config.toml
num_hidden_layers = 11
experts_per_token = 1
init_std_router = 0.0149
norm = "rmsnorm"
Below are experts of layer 3 (counted from 0) of a mixture-of-experts language model. Rows are named router (the router's row for the expert), up (a neuron's input weights, with its number) and show model dimensions 0-95. Each number is 500 + 25 x the weight over its row's rms, rounded and kept within 0 to 999. Numbers have three digits each.
After each expert's rows: a language model's description of what the expert responds to. This comes from a sample of Wikipedia text that the model never trained on.

# expert 15
router:523500524509509500515464484495492507515509462529498529509480518566503499499534515502519499488509479526492535518453504510488543491495538515476511520508461528532429516471553485465557500519471490508536472520514483533472493515509469474496485481492501557508469515488536492493500498473525489495
up0:488490502527478536550498490493523494489510530473501502528489478503511495499518496548478531513512478509510538508455455482474518499497512483494484493572506512529508531459524506543507486515514448496484535505529527492553483533514502493486508477482482505500492482476484560495473549483498497476
up1:489496514517540493490550500485490511563538477522510487509502462548504480533534490505504532531536480499512500508526471521477478511478502507461523515494491511515483545493480514477510517554519500444484458509502523483523507531479553530545497439475499464444527497479513487481478470527508526579
up2:517524470538511478485497501480530534488511466512443531476481509513516500539540513553511480516502507540513496477498503481487508521493498500505510470546549538477471539522515476498527531480443511518443507486477461504500485495497489524501468491483453464491459479526496485531524526506493440487
up3:495494523508494463482501522481510501536470479501450510537473494463493501476528478518487508533505489525501501478477498502478518486533545503517462455481501490481481530494521543470466519501496522515478503503468509499488501509441528538507543492494476497480493492491521510513503525517559533510
up4:467504465512518515452493480486490534507487523481506500472479532439458479495495460430539514510490502498515457498481571469482518491584466511505545507483459509478493485442509501491479512507474497529517534508477495506512476475490471467505495532488540523498461556520458538529517512498499483519
up5:498519483505472476539479472495459547536493511517499472503515512498508520470512538511490504532479515512495504517513484515489469493520483506551523525562530486492499477463489480493525483489461510533497500495438456505538496509520498460515551485523524509473487469515471497486514481498548519466
up6:475499484482457499465501445526470461493496458520511516450527467517457495508502560499508495496511511549451506519475475474453517456427518533482504474484460491530492473524500459517507469481521515464509487466493510492495512527475456498481511479491466481459504466516502504455483515484490531501
up7:520523468479492461526512456487489488517534508477498479491514477542522505492459485478472501520486528486521487467507492499489490470496495473482459453528477551472481550520482521471485500479492499493531526496508438499534489523428499498448519496509514537516546549516532476509548494521475524533
It responds to: Capital-letter pieces, digits. Mid-word pieces after a capital initial in names and acronyms, plus single digits in tables, such as ISAs, Swarovski, PKO.

# expert 9
router:485495472522523495522459473479564524476517502460496519513508484522492483479463504494477502572481451439496511504499479502524520489485502496487516506497483471520454498498521459471533494543557517515462468491524474532538464479526479486461458551461484554515514500493497514492551485510499481492
up0:508504516491465485495500531515480501489507456468514459472501499511492518489459494499448456489490492512499487486484502478489485497483457487541489504466442502512461470456518558480493479450521519514502476461544536531556511531499517469531493453522492522487467470479488485468497459482470568499
up1:489521461525529470511516585445523482487476515485524532509530509502541500511479468500487497498511455487469508492488482491478531475451477473483516527540492505489525502488501495522458503464538514477489478506465495458489482519525508518499532481444487520528547491483544457489511529525490544479
up2:542466520522497504535502496517501505519527508503515492490517455523535479512483517541487491525485512552522499497522458495453509502494527455502486516467507506505506466492500494485481452498492483499550501498498486529466524456497456545499493546528509497496503525485523540500498501506482506471
up3:507469505487529496493504481517482503532504472544501497481482518506480465561462529494500484516465491513526508533479518545455515486489525495469516505506505465509536451538479466488507461471505474473492487514494488513507481489522481522496500504498511525483531525489468531522516499532507499517
up4:509498499504499469500451469532501524460488507486507518513495488485483472467524548497523517493516483506492496518518530476519504462502521491493501501478481492547510503527521519469526471498472497466523496504515491510476465513480431525493529462557489497493486502505428491487501491499486482548
up5:474488455509521527458510505464493485464485522483474544553512527471498547506452496501517527571470486490502522520505530467465518511484529461506488493462493528514512525517536483549489496496502510482519497482493508539489499505549479495528505562494512519505501507462475507477520524524530520525
up6:480459469494477473503494474475457508486468456481503498521490472526490504476523586520493499462503501541498534507486535520517488495494499486508519452453468516537477476498523539548494495458515460476493522516472474514466507499484489516481513516465479474511473528505484482506497516509508499499
up7:506512506501526516567517487547537494470441479496499491506527456507449503482499503482545473484506462510535429541523517526485487528538516553494528560521497468476489505498506505458480520447533547466514494504483451508483525507516499465541486532469481511454537530506514511530534522478508501456
It responds to: Administrative division nouns. Words for regions and government units in geography stubs and infoboxes, such as District, County, department, province, States.

# expert 5
router:468476513513552469470439506503463502511520507464496511482521497471521494472470498507490486534536472464479524482508498500482508510498494521474474509532489488524486503445493488494525479468523498476473461512458517569529531504493487480530502471463499518516464472513502478471505440518511521469
up0:534453528504461492497498499504458490499539534524518550498498458478482511511503493512501478497503488523536507483521508538517528529537440508515519572459505515483501497467561506517502506522505481509511491522440505495526453500489454496505513514506483488521452505518492515550432478499491429540
up1:449521472469512464510476499477482480528487528475553548447486525467545485458488507532505530469490546505506429497533502504491485500528526458502536524518527486480464487480476513483500511533497514527527450533510492475501462492505507494504508530526546503471502512547498483517540426489511487510
up2:532510467499482504498522469528502511468500477441479499502522499509485504510569466497499488517511498493506524483531456494478482497472512529502473495465487507506513504565459482518494504551444508496497538500496515491486504523522501510495496484535468505526495529513478509478488487455503518489
up3:539443491524527511502496496490491519482494484528519533479505518506481488550451513529510534536528421555464493485503509469551491485497461484489512506479511451498527487477483517533522487472514511515513522481503498550510496503461552554502470554503485515564536487522509540460540518553468482517
up4:501514514480502514521474514539482502531515464479521506524495520476561511493547493528486536498514531500490512454478461508506479492490498494470497456478533511500488509479564472504507495493462459540523510480496547495494480486503448512498494507495471500518476513552514508513503488511508509504
up5:498530493489490516487506518490522510511516476491518542477475476492497467469536471479529482491530499485506510517466495500490489506492482508526487489508557455532474486518522522465564487455513467515503470533509464482485499479506491528464528496489502497483467455499508492546557504520485459534
up6:541517502486484511469511455493483519501439552527474528506473508524513522491533491522476519528507497492494481503537516501502483483502509478458483484537502478550507487482481523537502568481512496531513507510474468508516546506486467500463504487513502523507497541495487469491468484501494501474
up7:477498478531486528532494513449506531506523504498466489524499468499550520468511491518518527507490477519528516445514538461510492525513485522523533500518519522520516489506471528500509467508490487504482525503499514515476530469526564513458515489512516529563512491455499508529526511493479526509
It responds to: Prepositions after nouns. Common prepositions, mostly of, to, in, by, for, following nouns or verbs, as in influence of, return to, agreed to.

# expert 12
router:518523506490467485538467494505547513502500529479514468500527496477522515476466508458530485537492444472473486463449459534517488484507486465513529473484458489501481508467481495455577513485541440471515495478502522540539515491487500484512486489431513515458475490532541527501530485519505489485
up0:494534502492494499500474523488526446520488500499483530512514495495503510508508469471493468542503507521501445517508490514500480539510447535543554506510488464486499482505480546492536480515489443514560499544503486464494489536503484522484485537492486517504575509481538467511480552486509527510
up1:415507447492505513532500458536479466481473467517520484533516511538472541498530527493515477488489466480489513522478471529530511501477533500506505496507464503489491485496469504489543462498525457485502469504549544514533497537493482513478494510502475523514529494479495489516486501499524488490
up2:486511488531453512481491507497484504510490454515501507478503492554532457472497481547518459467529512527493524483530505469467538468503498501515504513502484467516539507428528485469525549527490483529513490480494496469467521489464491503483502487496490519467503475474483503485560509498478566526
up3:491518479560482503508473481511506493511547493469524476491504533465488519511504500502460495484530540545491515508499478507481500532514490474543548494529530501501480530494540492504509485517487538468507467514483546473507454497507498495477517555545537514449447530519493504499461485539512517482
up4:492581497521527508483482548545512524479498520467506499481467511476523535450474461512496434500510494505510541472519448488486509448501510529472485507476517497495514511529479497517507517526495497482471450462493481486432490531517520473489510509486472509496497469494510470538541510494478460532
up5:450532510509498508523506445526501490502514481513486478470494483519487466473556522513482506478493537473535478477475525495517514451481496553512512493512456531490485468529495474517509476521496520527513484509534516490512485529545503484502509502500479502482512485496506524507516483499468523515
up6:417514488488519521482532494501525499487543471509504504486503468463512507451529505497499525462521507516470509472481557520452495515490493484485495502477489523484497523470494538491500470510532512477510498528506543493509503520492505429482484487524499516471494544513506500535492505536435514488
up7:535493564519592481477487465509531494464503479486475473530518471459513496505477521510511544544487521513489525489509473515510494471475480510512535534517496479485507476486518454479496521496520473530511467484469480516507504477521499476521485499468506498468515514550508515506528494521509495494
It responds to: Copulas and row ends. Linking and auxiliary verbs after a subject (was, is, had, were, would have) and the line-ending pipe closing table rows.

# expert 10
router:504560479501513497531469490475497512478562525449498510478514567486492503513501495477494483520524495504477545508454485493502507519482527510465560538492460508506484467470491464490542473543537505484471499545497504493503534508547482499465506486522505533460485455477543548487519494544520484452
up0:494535502533496515475525561482484498533515504473466472473496461443531506501528537499483537523496457493506568496446455505507489526480493529478520471483471486502498477470492484496489440484482553463476511492497501498488523514475470510509520495481504513478465469507514495512462518463521469431
up1:503521511465516495474494512487487481517527480510526430481521501487519462505503498530507531558467475516504519499505478454497503501496457495484563504490512490485469511506498496453516509451477473490488509515505471492498505477496516432493519514514485486487517488530542466498478519512511496521
up2:495471498485460522523496496482510502445497537516516501540488546469455535538439498543496463517510462501505501523540487494458479518496480483473554482478488515509500490487498468485476502483494531536500494499496493498473483513527499508495460466470502497477510494453488496518533472479501474484
up3:471512483494515461469477484487451527497454505506506529434525518505554411503531535500513506479520463483497498513489513530489483503492544504500496474502465465484449467520554518472523493491484483491491475495507507521476526503552480476503535531496452520526458550448495507470508472475499487505
up4:536502504510495489486514559531553499527495526515448468541478488506483468523442507497504512497521491465481508508527521528509517483463526460484489524498490486479477463485497515501494514467465509536524498484517502479452551506500468516481434531557447496516475493519522518552551506532473489495
up5:475536499495484502518474411438513454516516529491499526483490499490534487472480507549467465478513529454487497493520482498498509508510507512552531473504514486501512506509549523536515461511473565546500471500474502488505498511497514482457531491514495507452533536451474480540509503525479523483
up6:531486505535497465490487515501527506461480475494523500486445479488451556504516512499526494478490529501513459522543469451525487510523475540532526516479484526527510440479527508462477518493521449511521519503459463467491518500523485485464505597483499507481543496483477493487508476501472561561
up7:536499553502471499497433491508495498497478544523507508479503482444492521524526532519470487527539480459515503500505514540531479503507496521502497539513508516461556498493495484508503490504529481518546521542478469501486522512500525493488526504493466498503528506465485495513485528504501540483
It responds to: Articles and determiners. Function words opening noun phrases: the, a, and, that, numbers like two or three, plus relative that after a noun.

# expert 0
router:533525542551497467542460467538499499562476521516513488499475496534500491469511482455480494490487469531549485507519478489475497493545503497484455480488454490523454503516473431450510499504507501469485509480496538532486482531511495423511453485509460548505466492500502494528523492485498521491
up0:470493498475472519504493496444492480518483507476481489491480476549468471454497516512494541489492492509526518504506533501471464452488471477506524539505531470507542469500502496501531499534484505476468505471518456521519493509541528516484514530490495494504552486466533534517473505463475509514
up1:491533495494520465528499541529483492522496524481526483470514518484507514473466491473447503516511478502513515509456479491465515484497497520501501515549483510500509492497475540500505494459515517488518489540542509509553519520516528534472494477512492524523460479484501555549498504493536487514
up2:486530489499543557491529476513490491549561474479546493500494479500465521539487474490455468554549497489471481526558500484503503496549514467523485540527546495505485514505543505463482493532477513487484548503516471483528488462500498508523509522504508505529449493490516508468458474507477473479
up3:508538512469511513518493500515491470516512532530541472495498502494487512483442514486422490494476476461540487520542457513490454477485492521455504500483475490512488517496523513499513487514478481495489474521512512492464483494476461476539496503438522520467505453492517496481511557537490512470
up4:487480460544467462511506459470476500540468472493504500488486544557487516502483503467520541509499525507487492498498462517520494505535527495520502502513527546473511499499516527489504487480491533547519506500513446477532495517478527475500480550515452538494515486550524484480527496513560501481
up5:485452467471507486511516475516450485536489486505508540506506475555479508501534541505505503519526512480526526509514523501478521486512508502465461488507508504497501494464500536460524498488479468548515484504505517515505457516504507453494539542457561483516524473538513492447495481534479505508
up6:525521536497455468493486495480481499477467483497508490501460487493564531540522507479549522465452535536478495518481478519493495500472536474477509529480507487508481499489479463525521504512514511531526471465494514471550521585485508468510456503477503483501515490515437509514504514506497482489
up7:441473455539468498524531491551506506498498485534480508474495445493513487554511521508499478486528489464512453489506535493536529509499524478497571520504473494493467494512550511497517499468514575461526534491482521515472518516497492478489525492516522498488480529522530517517465500482526489502
It responds to: Life-event verbs. Verbs and participles for life events and actions in biographies and plot summaries, such as died, born, married, killed, released.

# expert 2
router:511506514486487519560483455548469531535495516506452442454504470522479498539512499538481477541515461485507483493472498467504496510517526506407523499539476491540461480500459516508544515490514528498482501494529504492511502515517488511487517514507527544499501531497482489500558483480452494481
up0:495536528504498525509510489507487524471472503460512437482532495498506494489513533553517516485511470494523468471459502444521482487508504469480499490421527535501508509489548483506529518550497492523489512490489528507473535472500504454526468535460477513524504517479472506506530506510461521490
up1:494504467535480513495467478484534483479514484546552553472507467523491487531483539499507426527499491536506483508532523518494492507510468504475531504516485527459504472543529485492522529457524488479490552512479537480477496486510462520513438446499486460466504524517529496506576471519486477508
up2:546502549490492468502520490540489501496535454476489480452491512533507468523510470472506531521477497509481462480514482482492488525505489530490513497471521473535474492504438524534491474522510538498495483518484474492487500513516496532488509463515516506464505488464499490479483483489544489499
up3:511477466480541499474522501494525496517505510507490535510493503521461497550459475497532537484487553514527552470523497532501536519489519522491488478526537482510489491534512495516534531505459467480510495484465467485480442475518477533496508496509478516517504488474552468447515511512519513491
up4:514505482505475505486487522503504505478481516511441500486484472506481487504520473540485515467468515481477454488523492468492502500442503536483449448507506498505487485522486498499499499532483529491518518516542507486527502515481503530450491540500477504484517517478502496490479468474490503531
up5:507479519501517492506474522525503450484481502480491503500494460493458411463487446521488524549479505517475469533486499475511443485500489494501466502524544497473495501535488488532522551520528481553506499537456504529499469499508489493530537491505515515487517530476536462527517511516523500509
up6:497513514517500497481475455479519536532518478545501543495502522467494522490456496491490506507485462518482447521485513496508499509466527469520487517487500541501513506485499493469553496502522494495499483493501456423485516509494519509483534466521523510524499505519468488525514530518556503489
up7:465494498447503526527527501480472497516545529519488492496464551512480453540441508497527488483470538507516525504519489491530518483498486464493488484472492462521509510492525534503470481516484507509480506529510474469528539538500509520520506474511559503556483551495519485479507528540507454446
It responds to: Sports stats vocabulary. Words in sports tables and headings, mainly football: position and country codes (MF, ENG, AZE), League, Cup, record, Career total.

# expert 3
router:521520518541504513483499476515481515465497543475482480493504508508507528508496504469499489494535484501539519469519491493467491523468491540512521497554488536520479511497500475505539503491498507479441478517504489523496479548535477487489521484467508516502493459538459522506479483544517473455
up0:531472492532497452563488483516510534507473508508482458522507511503516495478505499499482505513522491503536534465526568513496513480517504460515534473494514483517529513524428444485515503511508480483455510499471499478472468496475506522513470509507476507498458478524480510512544488508558518509
up1:518498512505511518510505487468479514489508511466512510562487465486482494488480468453484524516481517524479432506508528478478515517527476511523494478516501464507502502490503473528465469480511507526497516491520474533505502477472492475470511454497492499464538508482507534542490536495502489506
up2:489550495549489531493467554455525474481502471506516546492483476487518449507461523446549500459495485486508494491473490482528454444479496559514506503477529503509530519497500524469478521505497544565501528497498486502491477480483503439508493500530433501520490516529525522487516500513493487472
up3:533532499463487491504491507505461490518488497510498457519506502512481487487479478526483513555471508447493493487499447481479489518472549489474478496444522487516502517475490510503528454556504515502497501534506510514519498523450476472523470486489500508499426505466546509518492483542506510540
up4:525471490498554502492498511520481515526467494483518464509535486440501506561490483527477471500512494552484498522478488484496473507525501514508519529543512441492481504507494516498508496472493509513492492486494489516508498542447486508484495561513520527479496510515455450528494441537508482517
up5:516433522503522524517486497464490492509508517493518503502506502461491478475520485480485481503475518523454521477483507470517510533501504508495526512522518517471496524517507541497471528533487470532502520516559462510480510536492442451476512556478490494469460495548492512523488507553468503446
up6:507508501493486511489490506509511495464454471522529495473490527513490577500485504480487493535520505540540518477499465540484514528496474514484508485450501523445502517478479437475533509518473519527545498519493472544521506483472482514502502476479536488464545461577457505521504492504521492477
up7:495474486514464524482506459501502514507504529520515502493508451487482539514498514532467521524481506481490468491506536455506526468466557477501497481512529462582489495519516523527533480532509510490472544476502525514502500460504512480501518498488503488524507494496529466470520494516499519493
It responds to: Sentence-ending punctuation. Periods, commas and other closing punctuation at the end of sentences, abbreviations and table cells, such as Retired., v., 2009.

# expert 1
router:508457507507486453497460460502561535489493478547498483490490457512511526485514478481487521513493502483533487502506495493475462539492529480510558512512453511513471422489452467498537456531540505512504507495478489532525519503501478481477467490509477543510551505508511485545492500511502462510
up0:515483506502460540542489556528514492511534475506516520531477538498483484468481526491493501511494508527509481534492496492492547488494471517474506522491473457491539519489516464516522488514538504502555471482500495490489484503502510505473530565454453465532531493468540475491504519495503488516
up1:503516490504482489559524489475484525469462456561519494503514514493522501531492528524495501470536489464491510493512455492492476512489510523509505532525511507492499490499524513563542491492533522492481496502491517487507473536512465464513459521500519482515491522524493490466508493510449512514
up2:500477436516486466480452522498517519506458515539506501486502501480477482512508529456492477516472469518491460499542463496473507472478553521477527521527528456498473493474493508553499506513478469519530526486469465522527476516532484490450492537470492497483475475490520548486490488510506504505
up3:497483478508544504514515521533479480497488554514510540448462471494507501485483516500498534529503542507550442492506505500524478503484531439503503494478508509519492525460574453526511536500571505472499541498498505485540494511522492525488466475482475489491524486491518478522479464501550496516
up4:482500501483522464464490493490524485489497485487502533515483511497502494516506515499473524568478504482529515529506488484498491511467504505463479466520444489455504510523535544536521541506534524497505509504530470517505482511483506482464507518483456497519487433486493486522516466492499531487
up5:481499499499523544459477507506518494515487508520498496536471497492436464480517525489488478504542520473514522495492482485479470507494502504469518509507471515470480512525488517499487521499524524508538514472459525508450524492516510466483438493496517532510543490512501447459525490533496503494
up6:528525489472470560505489497454508500480522543512505496502478482487572499440525508548465504505517497484478463484494451486489477500494504523518491478523476487427488485511484521466524446484494538535438498469476514484492480509511496518457429526486513496524499517495463500486531467512482507492
up7:485493515469494509506556487550501496491517515474493527556440452496498506505500490532478470534503504487503463485467484540510507490493469509503539473493528460505486506480521497513488447505492516524486473509509508494504490499502518500463500502466515541478510502461540470506539455484504467525
It responds to: Word-initial fragments, parentheticals. First word pieces or words right after an opening quote, bracket or comma, such as always, alien, right, United, born, aged.

# expert 14
router:535493501542477461531458487481554474509494507522489469493524512494492549478500476477471466482515478501512518506463470498504515524512483519515514481502511476481455478468485489428530487505521497542488488529492508488508464524547478474485519526517497536469502514560544515507480459522500490449
up0:502491490519476502413500527494497456519474497520525529532478481508504541529470497517493491496493495500507518494556538515500510502507462490515525514535498464508549522545526469508536517524498484518498523516509477499487499503526510482489494555467464501471477457498543467517497521538491514506
up1:520519439525515532495519493545505514515519512538525520439527524490516507482553521501500469548529452490479491529538472531497492491503499478501506483443480493548474514474470501519491485520500499507503485507512498506498457523452525494475487503524479482466484513536520494517517484519480502523
up2:513468502467514488498497488522502483541472517525535522510456460465500496520551492449481420512499514511491495514485488519490500539556477533515481512487469540497476457494465538467514510493475518490489476452509447491508537510514489514490517528475510516491468478497518516486505448508508535521
up3:519492515503541508496491459494490464500455485481505494458492494497512528532522488569469490505557499474514527469544548548523548515529471523531493466483525500523490488504497498522489522467454488520505528444470496486551476500526449453547520501430482501513521531497472506484520488498495498464
up4:506513480538475506484479428496433502510511475495489479449532539492490551522466456481517538501503536535503476478498490504472486497515454478486519492494508505522506465469469493489522490488505505480506496497539506517510505476494519483478494479476550549499511502487466470558486469499497532487
up5:507506489498529512512498482476455521472555494488476518489523501467546500536529494533507502511483473456516498476444501531529537501469484496524512503514482530483518536475498515512493499504433509486512515454508497495520520502504483483524535547508486491522536492513555528492498524505490532494
up6:521430516532537524481495478493535529505511536471526456489507518487537519512497532486475484498478494563513527532525482491483519449535499523492534488525496493488492504496526506479497509474514501516475506498494551493522495525539474475556488473529532513529491516492488511529474444463493526489
up7:499497439488527486495530539482487492485482502440501519464498490558513505523531507519500508481493491534479498532565550545505486494500494473489460525476454451522530486491494491481546464493482480507466526494482518473536514478528491492518518511515519538486465517529490513502498483462538455545
It responds to: Section headings, descriptive adjectives. Words in section headings (See also, Works cited, Other uses, Awards) and descriptive adjectives like related, common, associated, similar.

# expert 6
router:496527506475531507511491455532548525534502512500506474481466483527496476511492471523463478478505526483494542505469522452540502509490531483457535484479482509507456455508506456477529530495535509455468481489464499542523476493508473484481466488517466530512500521529491512501527499540488459472
up23:481505503494520499476437486487492469515498532491500492470492496466531554473498496480455503454523492495517530486514525457478496538522530491454486497519526488530519484461490557450483512504475544497487476504436501504467498494557505503545539505550521512478496480488476511521463510549483491517
up24:535475510497491529470509485506507438503504483457509504564477482462518502499544489513487509502469535512491513508514551529470519502492506486516509509488512502479472494514497493495543533471543485477522485486507485430479502508532490516509512515493485470550501517463527494462480509507437518490
up25:505522506462506491489457470485523529548508506502471508521483507521500492478506500510491485471570498504528494486544471457484475493468493481465466516491519478455530493468493480494490555532512493514485501441489468496487476546483462477501491489463490488494509505479480495500477520502516466532
up26:478498497493505474475532468485528451500516477471509545539473467551517469500532525508493486481504503514506512480499490470518496540419492498498505503478511463459505476510502504462453482501493497514472500511486518544504498467485513484476512522505537521489517456520510470491482522512522487471
up27:535501470516478507457474489508511451509465488519476468445474527500463520491477472475517492449518507502488501462496501517495455466476480530543470543493507449483510506531520525525467495468533486469545533508505505518482487517537512501485497467520476498521541507522513475468525478486503527440
up28:478518494509493465519513458531509495517433509465542488501503502529477486498530537536505502538556502507521543484523495490530541493477471465488509505560499510490543551491446524473471518505503490486511522479498494489522479499479504496485486490451486502480485529519488496500519470479524516481
up29:509510505518461505450508467479534507535491521501498493487519540508460484490491491467526497530458504478481498505487477510506470510519500511530506500496485510540495486502540515544471497491470517520501514482491517504507504514495448507492480486518504501529490453522495484556507524515509463462
up30:494527500471479486465502514499486479507529447478518453509528528480513464476565540528527500483495523477513503474529487486477533490518503490454553528518491507489514555507501514531487469477499455454520528509513507523532478512516493526491514494492496502487535517526468508497448504506473502532
It responds to: Large numbers in tables. Numeric pieces in stat tables and figures, such as 000, million, percent signs, coordinates, and cells like 478 or .920.

# expert 7
router:499525492505516509469460449505555497504517467499510509490454511576487523489490482484512469500488532471491548535490538517501528505496495489489506497504501474496420513523509518468549470480533465482490500471502514481480485461492517479513502507470494569556477502509514472487481508512503508456
up0:498524487538490516490500452458494432470512479493542508499536487500534489508497493487490495474569462519509491493506497504498514503515521500506509509493486523483516504512479459509525481518477481511529480541484481508478506462442518535468483487483463461499488482510491508483484455462489521522
up1:531491454507479479508501530492546493490545521507503501525507537504529485522481523520554489501491508519488526491481466497537519487454537470447525473541501501505481496519479516531472467487489520489475506505537548484550480523464536465475486495502503531541554495514516520459467491446474491469
up2:486482502483489494471483497499480522487515487479539537473505519472495471538506499494500511447488513486483503531516446539505498461481499478476476507533502472488519541492523498462466444509519499459482493457524502496498489527507523476514470504503528483480495469531524496463490490484516531486
up3:521522461518510490527468465476453477495490523495519468526507535494571467533505515514466521490485540523491543508446464521484481470519474528474497496505503458475491457525445531538510540488477506494496498473500506459483485499483511509517478480528475471492513537540478509484488496492517491498
up4:494477509493467483528460476438500499520454491485477495526552544497472453478465477460474495492517478510500479462495501523480489514542463532500488517510521500508457508523477463510480511443512462506553513480507482520534524524523502491535534515524516425548525474490524463491485507468516457513
up5:524480486536510522480432480500487512484532508518482483498491498548538510500544522460518468472492517535519518483519504507490529497516488524480494493517502510508444502495533497486516497476482492486518519495471465466463466508460532542522545514503480446546508502522517465532473508522512540544
up6:527501510492492504457473524460515517515527535497478480467478507525508466490462524512488541477471547546507516529500488477514507478483474505498467510488523531474461511491472484477479454501501429517502498530534460528527492467513523510470497515509483502542499475482507482522492506522511507531
up7:498483462496483553450501473537509486477506528504551507456488508507464490529500520459515480485477480532462495454511513502545486525475488512585503499514518490506508495503525513490501527480490514511552516499534513518522530511517496508519478515499506513481442512498500518508516494468486484503
It responds to: Name-ending word pieces. Final pieces of personal surnames and place names in lists and tables, such as -ović, -zman, -field, -haven, Hutchinson.

# expert 4
router:501529476512500483542486479506534538431497484474487483479463494463475480514489487456497492507542498489495543506492484463485503550471537507490536505516441543495466477520491475489530499526540504486494505524514505495534514484487490494523504479489486548503558498490491518507497512537513487503
up0:525490540518501473476487506489520466481492518482508498498509487464519464501506518471489494567491468507516477520561491505476484537504477540523525537490497455515487448512462498489508505493481476482479522517499505478535504502546463497526569492494525494492513490487524521515520495502479424480
up1:508460530501476488487523442503469503502483536493555508500471520489487526517479486482471522527518479538502490547526471537527510508463481533551483514514476515499495491529530490484477499496490485513494485538502482482494478479527498487485536478504495509489495505503508494434510504532515528545
up2:521495496480515504504513461515496508483477494487468481500484498450483525522489525467521505494513491468489544519499526470448488515509496528513495488521505473503489499468505478518524513492514499533512473488500535522498532564492495498550547491531513491507492485505498536518479455505489455428
up3:513503500533525472503525452567552525506448567480469481470511495481484509499515474511485541509565491517496493500504554518463516508500511524534515515499493477526480487499500533504433492491503499517480533533461517510481495491515506525526523536491495486505523486564499496531543469471490477554
up4:521551506489509452483483495538508528518518494486515488509489497442468544473467487507497479477527472516449489497508484512522486465495511445508459461511440494472561495532545472481476489517499531460479528475535513484479467541496486529501471528534507493504498538486498514512528478519482494505
up5:488431496509501522519485524538508516509476480478467492489497500510520491490490570544488484476481492482538497523537469552537500492527519472495492494482475470473489520476527504523462457450505451462469500479477475493510518513528510532468514523471528504523504508491505477494546473490504506483
up6:505471457491528481494487550463529502486473563496505542474507513516492468529501536518547496485492533487472543526479458454516502469529498467516502513490446484532483516482491541515480546472518493562490480507514503501481484512481465543476519524511496481490545510486495472479509487498508542505
up7:525493452529490526544487509478507481498540489513491523471497575465498485566454520498534494501517506440515513496494440517461500487485496470502478480545470509522512511519487539521491489507490521523482528515499556500486454513504494529488451501513496499528544489484502505470461523461526459544
It responds to: Nouns after prepositions. Plural or institutional nouns after the, of or in, often heads of names: Sciences, Forces, troops, areas, basis, Income.

# expert 11
router:532533506547499453526508499538518519497484494484495489506499509510495562503507501444500528497534517467497492519453463514457499545521498532464475516505486478541492500478504447498516535480519448482462522525530541520497498539530462529541505514505531503489486489471495491464516516545529498513
up0:482528518524478499521484512497530491506517474501487493552497509486515473491491541469529532506505512562457530535497500497466503485520533515497526507507504449524491478499516440492477485510517475457510527500533491450461525500514461487472528489491561492479464490516522525493492494490477496447
up1:517469477512516490512505513519500503449533448482486481540489538502505494530462489462540447469502484539475475484516521451540514522491528505447496517479527518503495534533512469504514430480464498537536531521523508470460512496455440509504490513529487494501527469443518499470527465562496512524
up2:513467539469509472497510482494518506491473529508519507525502486495512490495468459510512449467478466524509503473490532529477467488494482497471486513522452468508505486454504553488517501520502485492517551522499510483508502537471502479509542481475500515496502557473505490494488510492487496522
up3:513469484548490493501492466462463488527518520522472489476498486505515475473564520444482508479503491487521501500526504539475486517478488473500503462507538478535545460516481493495536500489498471473502509491506478528465468510453504487504517507470491493513484479511508520486511467502522486521
up4:491508509495461483484478497496498567518483484463494537498470512489451523476552502505511521495431513489512547517501483497501532506500511494481490500494431481528532502522531506471521486478530510444504527508479469488465483523510496516477541505523426512521492517513458474508504463515464516507
up5:503527480483519505504556510459495479486512554495512523501528549490503540507495515508506470542521495526548461499490503520508523554476515468480522518482497542516492517534509514471548445496539506471491495519504479486516525505488506499500534488558516507494462477522508527500485493499490515515
up6:515481503522508522474481542477510505526505453523554458541466532489558518479537511538466506480502482516517529464510505480508491489522475535493498498528503480542515502492515515520529476442518456514530555512503549508448546518509490506505508438427521502522465508480501492499515489472465499474
up7:508501495510479527488527530498470523544512520504505442532450501523534506459533470541558509532450509462541482517550508541463475496456511474487522527512543518450512488476475491545476520495494485469539514537499478496490507493549488495467534539490498485442526499483455476481536515485491506497
It responds to: Table cell separators. Pipe characters dividing cells in wiki tables and lists, plus heading equals signs, dashes and semicolons, such as Candidate | Votes.